config = dict(
    head_dim=128,
    norm='rmsnorm',
    tie_embeddings=False,
    parallel_block=True,
    optimizer='muon_variant',
    beta1=0.95,
    final_lr_fraction=0.05,
    batch_tokens=32768,
    seq_len=1024,
)
Below are experts of layer 4 (counted from 0) of a mixture-of-experts language model. Rows are named router (the router's row for the expert), gate (a neuron's input weights, with its number), up (a neuron's input weights, with its number), down (a neuron's output weights, with its number) and show model dimensions 0-255. Each number is 500 + 40 x the weight over its row's rms, rounded and kept within 0 to 999. Numbers have three digits each.
After each expert's rows: a language model's description of what the expert responds to; "raises" lists some tokens whose logits its average output raises strongly, later layers aside. This comes from a sample of Wikipedia text that the model never trained on.

# expert 27
router:499451482445558498500478518408486523480496519449512560504505462523443518542513461513502508477522478503561511502516509493491452495459503359458448485470503547472543465518536510505471505478625450506487522517542523454585543564491545526492488490485478510499502456463480487540508472506543512488475474470498587516533508554482467466522522432499461487505562500472420537441490482484432584490481526528489463511528536530452416522518523500502574509458468514504550532496496432445507529494572559553513485522507412480523557448485419448535427525501487527500488552507490412502512554525416471429508522510469528607526483430517535562404505473500567436500566437465387486505484420522504518551470457501561548522462541502483497464470508485467482477468524519471520513556463430546565569470495480
gate2:508469595577523486537513516544469481558440448550551469564503524494426456547511483534526507566578552486503541449469444475459477504482505454499512508494454498540497478421499491481493430468524457486387564490497465433443437508565550514568471483533519514521548485589560509546496460473521517492509493535473550513442499470436475471474464489501481510455532512479504508533536449499503533516471469484477544464557499440449411428458534509526501461490510486569512463513434483607513526477452450514447500485520506470428511409556531545508551478522536464505589580486523508504494515535516494504577488418449506594432429524467560509532498445485443499467488502460521471498574500504478470499515483573488594557475538546445501548520538516483468556484545501484529472461509533531461442490535465
up2:524447516488558461618445563538578456514536439516489476557477515490447492441505478544585490496440542518468512512481524482516481539434520560461431493480536514549512467470481420450483476562487509539458484423500512486553489449427545481434500454501510497572480469419473555430553524504574493530544473478497531532456513564410507577570462458479493472461477492493458502495379490500502476570556508479497484507498455549480528461567472510536506497571500456512529541422508541548512482525545541418537524602522490484471525477445489441426468531551492535489525500478514547460497505456465454470511474463538512475538476558515478463481479531471473465500551473454498491510520508534515552461437505484546460479483523552492577484531585471448463566465472518527533424548499529547548461508476497
down2:522473543541591462549536526507486473486460454509540452594487522511520566485458489537533397517471510507517446516545546519507559530405474530532480481505463593559575502482565428445507527563524493518493569488471504442507491481452541532473475478532507474523434464431525482476486545453485530539611531539479494479505462570481510549498474525479523475497453540534439422565432500519434437562578485520532443560523438528463463417508524525447507501554446452494508512498469589543451467503520446477429494580506483476442503495429436501510496443541534545528475491514536572497566452446525485477529485501510492436548457527503490481450506507516545426535518471428468503505507524512553518513473519483583454531450559537535506466503521535484503511563511548510551506471539524522528473535523547
Biographical function words. Function words in narratives about people: who, had, has, with, 's, up, out, plus verbs like faced, play.
raises: ",", " (", " is", " also", " has", " the"

# expert 57
router:527482490570457465441509502530555488516570532492492515455505515527516464503429484550529451507472519518483438536498526536567536546459457469516461557453453493536528417542489467474444452497470489575538604516439459544552516536496464523519493499459565466595495478454511494559453437502549575439490456521534433477496478489401465460441511511461478439604470477474501540580451486468437491516498498503504523524488498461445516505438560588496503485565523461503510441484507471478479525538508514449578528502472530529533514557507479514487431460468545572514551515568529481520523446508466545520503501551450612517488555516512486496544450508544498499471617518491534476496452566523506473440513502500542486531535485472431412500568486541487490530475523538555430536502487507511521564543480438
gate2:557525545525480506516436536551521481525445496477595551523519418506560473583472476475456540484543546512493586543518499531518536582489536573417455511576466485460492484566530489513449504468508552566509513506591513511520522506507503459469511544445557498481548499490542532582509458505524548499496473457521509483517480461520448494500464518486443458456513624453513431494496408498446496479464472521467462479544525568465470487462506448523552518445498440486501472498597524531540472474436448452454470517536527502491602576550477510504486506529483500491529443533502498591486498505493449542482562459502540484482555531498466490500470488513517480474469487545501504520512495493436514552502542499485448482580528540533506480467437547488569473457538510496419596499425540543575548435453438
up2:513480438477515491522522503508442484497579485536505554450482480485473521534469462518484433535496483508442580455504490457463521540499467453435509525529429535427498446437487527496471422506507520505478583469526477510475515495453485495485514461605540561476521521478493538569484483435506479469468479511533452525474536441503445505480431519493462483468494495505421440556562470457518511549516424448406521496504595518534546454493510458491540546500516551530531486482495481468490521560411449494557551477495494496468460530568437475506526537491504515501454505501529565537469522552477485598479458361474519515507586518497479497490516489489518598439505470423503497466607458437442546510461466479492477504548515497526552488476436516528486495523475574515418530496501526561520537395545468
down2:477568540476466450539568521511532447498464463485458448457550510481470435531525537587470531482526511450485532462542464527495527563498410481445508564537543478528529488500480507527543485581517467511445458467515545470568483448574587525535545510568514474382497542518495505488537535496462505451467484523499547467492477511503542486545538412518474501439503468535518500523479565492515461507480529451505504417447525486464479402522473447440498527504449532538498596481546424533453461410529526523491486431534461488510504489512514427519473537460502486506522484494481470481485521515552489486553465476539535515448511455559510498512466525447445496506504458490418516504475509561479560490544489485587504526417528477481492517546492497390395441529451574538531454466414527493497487478478583
Hyphens and dashes. Hyphens and en dashes in compounds and score ranges, e.g. Right-handed, 0–0, list bullet dashes, plus endings like -er, -ly.
raises: "born", "time", "cap"

# expert 21
router:531459521500488482549504494516493465547468447466564539569545534451463493535438457496540529444391494534466486496482532572544521566472512503548492459436467478541541471509467531484458489503531536559498518572537589460472472545541503442554534472507481502482499512435521539527524508453563465487472469478480497504513538536470490517571506558467487488515501508458455512459453473455426489508510535516504535481569537458469370420571500519487528544445453512481499436493467509469485534506527527555596486506554484492476479562550436526445548414479583443463509494482534520495486539472564546554585452571492515522505499498528540540490452465539517482493417509454473509496427562516486470504392524478489466501462530483437479453465461549528517521482535567510473505478512525556449605430506559
gate0:485443527439504498479526548465413466567436456487533565506532529475525512517512464545505551478506541527520538481520484575527431493585537471448508482464487441445540486520498465503516430490497507549483533510506512514569459495484554530524482541516458498495426451454524493474539571467502554452469456451546488448442517629482462507470509513534505538518574488492471456558501451546483567486481442452508486515486512472504445528493442528574477474421469489480455484532403492500570473452450508512481422519511493490450447532483487508468437493644446531429520458449462556532475489518482513494486447500440461485554436506483517555484441531475464507476482479511444426567491499438457564573525519514487482521409535512507477523482485464524559500440505491492528471418446547477530519527573470
up0:469526495498506456543471538444523514503496505501492521521464461491486457463550515504572452508598512453587435517493517568546529439525441512501562412490550458471462496536473466452515478474547562514471454456493502522566482470517507558487509566485477441517519509514517482441450518574515512451477469446506550468420493539478467504515536446446427598523472451579466496575541514470475559542591507465546468524440415534476475517472522451495465519522447494407475551469471528478526517530477546498468441449533486459476560578522573450497525526498521502486483487513467538424461507479475452509503569471462454462473472470510463566447597492479573487545478472495453480530489543477494500525554477552486418559490561522562457526494539471493556506536462489421561474538459470558507501502558528
down0:515532521524483559458498583524516424569449509523478520562475498471549498436548527569497588523493502566534459562452510470507514591455536519491451506483495438496412474469458497467489502526426493467469600495526480483474481439442537531507438513443545431490534471537528499505480594441502524471482555482522499482497469527511479519463429403552507478470520573462506514562496435492469464534495499496564497513546536491592539474530502522509509518543477493503454511481469486505564516590469483503518430527486569437461480500475481545473458548555506447549536462424555485537517491545547528532424492493498486467588480536437441506565532501527497502569540468500487458452494472525438489541547537560529477487575553607518451469481545485532539533484504507491549457454524456499497553518441540
Prepositions after verbs/nouns. Prepositions like of, to, on, by, from, with following a verb or noun, e.g. went on, according to, expansion of.
raises: " the", " a", " their", " its", " his", " an"

# expert 59
router:516463451555515392536521541485555497515466466403480610515481505527500532495529478507577425454453459484513414508481520557457496511420500478485510477577480439554554441541465507500446511432502518442441569503515514501511492483546492548497483486491462469586543457461513535551537498443515532486546526507483498452514472503472533434499483485453491471531504522473420538437518484477499467539483488576484454473526453489534464483492540558481499461400520520515451478565596508539508553558514545430563463500525512554540509470568443545504447491476532523568562552559579502565503516479509491468485495510469491532509457525535508481469479442495481500499498442501449510464509543600464486479526488527510501575498536454463450577480476546556542555470501548546424481581505554520531519491559464
gate0:507531458488471461448477502513490534519484430495536494506537549437547474525498525461476496586501557532546553507509562550511504482523500508465424509490424488458471492528521445560530473469474482565514606504518491616501438441492504471511467494573556570496591471480498584451527466477480566511462527538585515536554474523461499521485494511525545531507495437458407485568540485512490526557497541505526453541510511474496484528492478493477476555448524493496559537550548502509509546552510502560541463486527512458513443549490471569498448504512511562550500511442473472448405570538444548557560480562494477533538452485585508490502544443522480420478499510479474419508423478508448452448575472535539547502485415523541484516470503506568460460463451574503498496447454514427505504459491485
up0:548488444484441537491443489516488509425435556496471480481507547525449492533481436515476477512501512522479500437473554493517490565517527482466532499504479484508506510506422592514465485486457520507473526565538485518424426517514488597461478462469523508553489417538478478492495485495504575444504528495484528517459494479553521438508479513512430571510558490472503418435496498538500478484489492504495550491504489391519443513457410452522500531456432510493554416553523444434526472408530514575467511544560549510512477494487514528510503517477533489526532532463530494514429501500468553493543402559492417481497563480560555509473489515564553476547423506532466553461506502479430512504561479514551529535543452507513509582482530539582474461365503508512534405521528518526486532478465571
down0:589462475479547526461508480507553579484458471553468510504481528476497537560442516504449545519492527540512459505489535479482473567483538447441515479465467535501529498511474583483501425431424533525503534501481507470503412478460439444495472516555531510498515509597457530511451469540547555492511458583550533491452479517522467472464439492520414585504532518463562447469497526498496579496523479534519461518530489507540447504539491430558487526458516536464572453482554444506523513392457507535486415520553523455476465553514523512512536463448506541496553447513463488497413512487490550476526492563498453456486471566460526484542502477518513503467431516522573547494462467492460475526539483467507525458546435509609427463462497523529475451414545544504537415484498490569512539533410520
Section headings and symbols. Wiki heading markers like == and ===, en dashes in year ranges, slashes, dollar signs, and quotes in tables.
raises: "Season", "June", "Club", "Ass", "Post"

# expert 13
router:481430488547505548472460527472501441518464494431533492478485498445531477446493418461481503438494495482554492417487508497475478585453521506480527523499474485432494461543537558487521571494623500503470598508528557500574467466529570533473537451487551444543523476433515476546534505535477452493520573505516463528530531473517512559505505512488520516529513473444380538433485470503532542558505482470526491511469504516463486470521573559569520506460436555550500396514455421511497538459469464504489479515541485484455505537449397502455462497451493516488516554540489422543502453545480491465549434500523516497513494497504551534571518495516484535461490460461504509502524498539442396531456488444557492561478486457542433497463542547455531538463539535462521490515404438516461568453458530
gate17:488513513504503500459505454531480538531502444500448532517518460540520470425502434513480456501465453570485478554523470507498473490497527482515430471466565609507465491589540531562505500446493591404569450497500516486441474564470432434405456438500434526498472485535501546573510470555475475588537478526480521508529516501488498461504564507530477556500519519502531478509485511527472493507454528488522502535525511470505452508490457413509546589503533470477476536430479528471410540426490487499535489559530465515480460515466491480527490496556542520509581475513506564499496450487433516569511398422523541542502496557504579533559532475474497463435571455483440523550483478534529500495440493436560471517501485537521522503467534542552575541531469515471506513511510436546535401473520591
up17:530479606442512503543485611538554493407550525513523550542503570450540514528618527589487519471526507548533466505524466503487470479496486529528539436491530481496507518520464485481415556477565498575514510500527542489522511511498517563523489460481549476471513528453537512504481496540524502514513469514501436541453543550475531502493495519497470532478519445482526477489487499507496495548399446577504491463512498537472510466472529561465532545499517576475520566564504547557490397433504535499541434525463509508526600577454489446580489487521469507520526483511461517503460491507474497524495497475470516555557568436484501459504469499462489540548554499473394455491417491428515480482505491534504483479526460513428503562526492561520494508516494467496530609542495559554554638524470527
down17:450491526543536460474467520531531508450443473505408480449453543508555453470533488527484479452523510510499488497532459459561516483485489473493542500568529548446533474456505526468433484466451559503455465431510528479525501541531469405453427532521490457489460476562505484508510541497518509549507468442483542497526405481533607469439486510577498508446449566497551456572485519453525446480548537482537482520465556431464460503497518433438578564445541488519542545458463459434494498419465456412511483491501509502507468503522459495483442559531493488426518495487446529458515610507515483530503541529397546556584506519494552579509525508478531544523454475452584508544455532528523441527496514536537517518554462476485557499565503446475527507524541509485494547493507546583525467435521503
Articles and determiners. Articles, possessive 's and possessive pronouns starting a noun phrase after prepositions, such as the, a, his, its.
raises: " same", " original", " latter", " number", " entire", " majority"

# expert 18
router:542510530538441412614515519516520541474511447485483485522458499525553459486500495578497533516486408504486452571560509508456491474466527499485505530454520498489542474502454471523493487540507522411533520503494497411469494507484536491472564517420493512519570475468517451529505473515498481535543524483512425464495539507532450505513482461503540489524520502423525482456459483467427585528425489522497513504509522474484430576446535559483502526426580456541499452550503484527468561516458436462543518515509431462541502510559438542486445515436552526547463449594546480495387507486451493537503482534492576560488488555475514512515460470475520466398448524513525462478538457563502444476541434465481537545495463492480536508484511610524479518394491569564446507562479484497487530515526459
gate3:558426430517529468512486475510527540477425502490463492508543540485519569581490543508466512520462455419515470431413555498501510529510529536560509437423431547546478483540491467463485498513513457512519516461511474505473445513460497551482466434518544431481468520536577469510539467547419544534534457553495500509539542559516494512521521488458592496507423575537469593509441492477546466491428505470495527438489545471468540514514452431510543507448491511548535427458542444509489574528509417502516490503526491568495480449476452527541562527429523540584472450568457517488475489515514513428464522556515458425487497510472488494466494566543543495445606440482493516470490525527444500514507444485535438450508517443481543530489511453496478517561478542455492477524455419475487429483508467
up3:573539525587439444428547600584431512503461522537454445492509415541550503545463529544526512440548480451541493540483462516491469500465495512580526522444536430397500498485489446471469459505472494551493546482565505512479511514496501548486548493496486473496487513455484482542499445476454419506441475534509490448479552499461478491465489537521469410565518555567447415424569492452508514376488456572463497583456558498400454541514450472481437502454543525491523510423494423510484567497496495530534508470474526534504473492492466523528469473502470460571473518484465515569514522497459484478453499554516473496506511444474503520555497599463450498457534495551521554491461506495496499465492472492478492468540527501538516470491468428486549524490516487506439446565469465539516438480512472
down3:503525504471501499514469552462492529477526420504504504513484515511510540458492528565597486482518527529495502421449519471512460484522543482478531473489541435519549507576534468490522471435517443532586507586487518585550498514529542442450514495472511385563415514459544545568508503424507538475473430412512466426565456474454551516479508501556510510450502513514545504501550527515445491481458523553477538536549518470507455512483458451527446523504470525448470524572454532501530552575518567416493440459463510471425526540516446502480453596534458474449485570515571519487544513543541491481476434487502521595504544450481511467467539514495458445512515462464565533515460430490473498469489466507519542497479492502541495501463404400549549524523451512470486469529533448540507500469549521
Section headings, table pipes. Wiki heading markers == and ===, and column pipes and separator rows in tables, such as ==Schedule==, Total |, |---|.
raises: " Awards", "ogue", " median"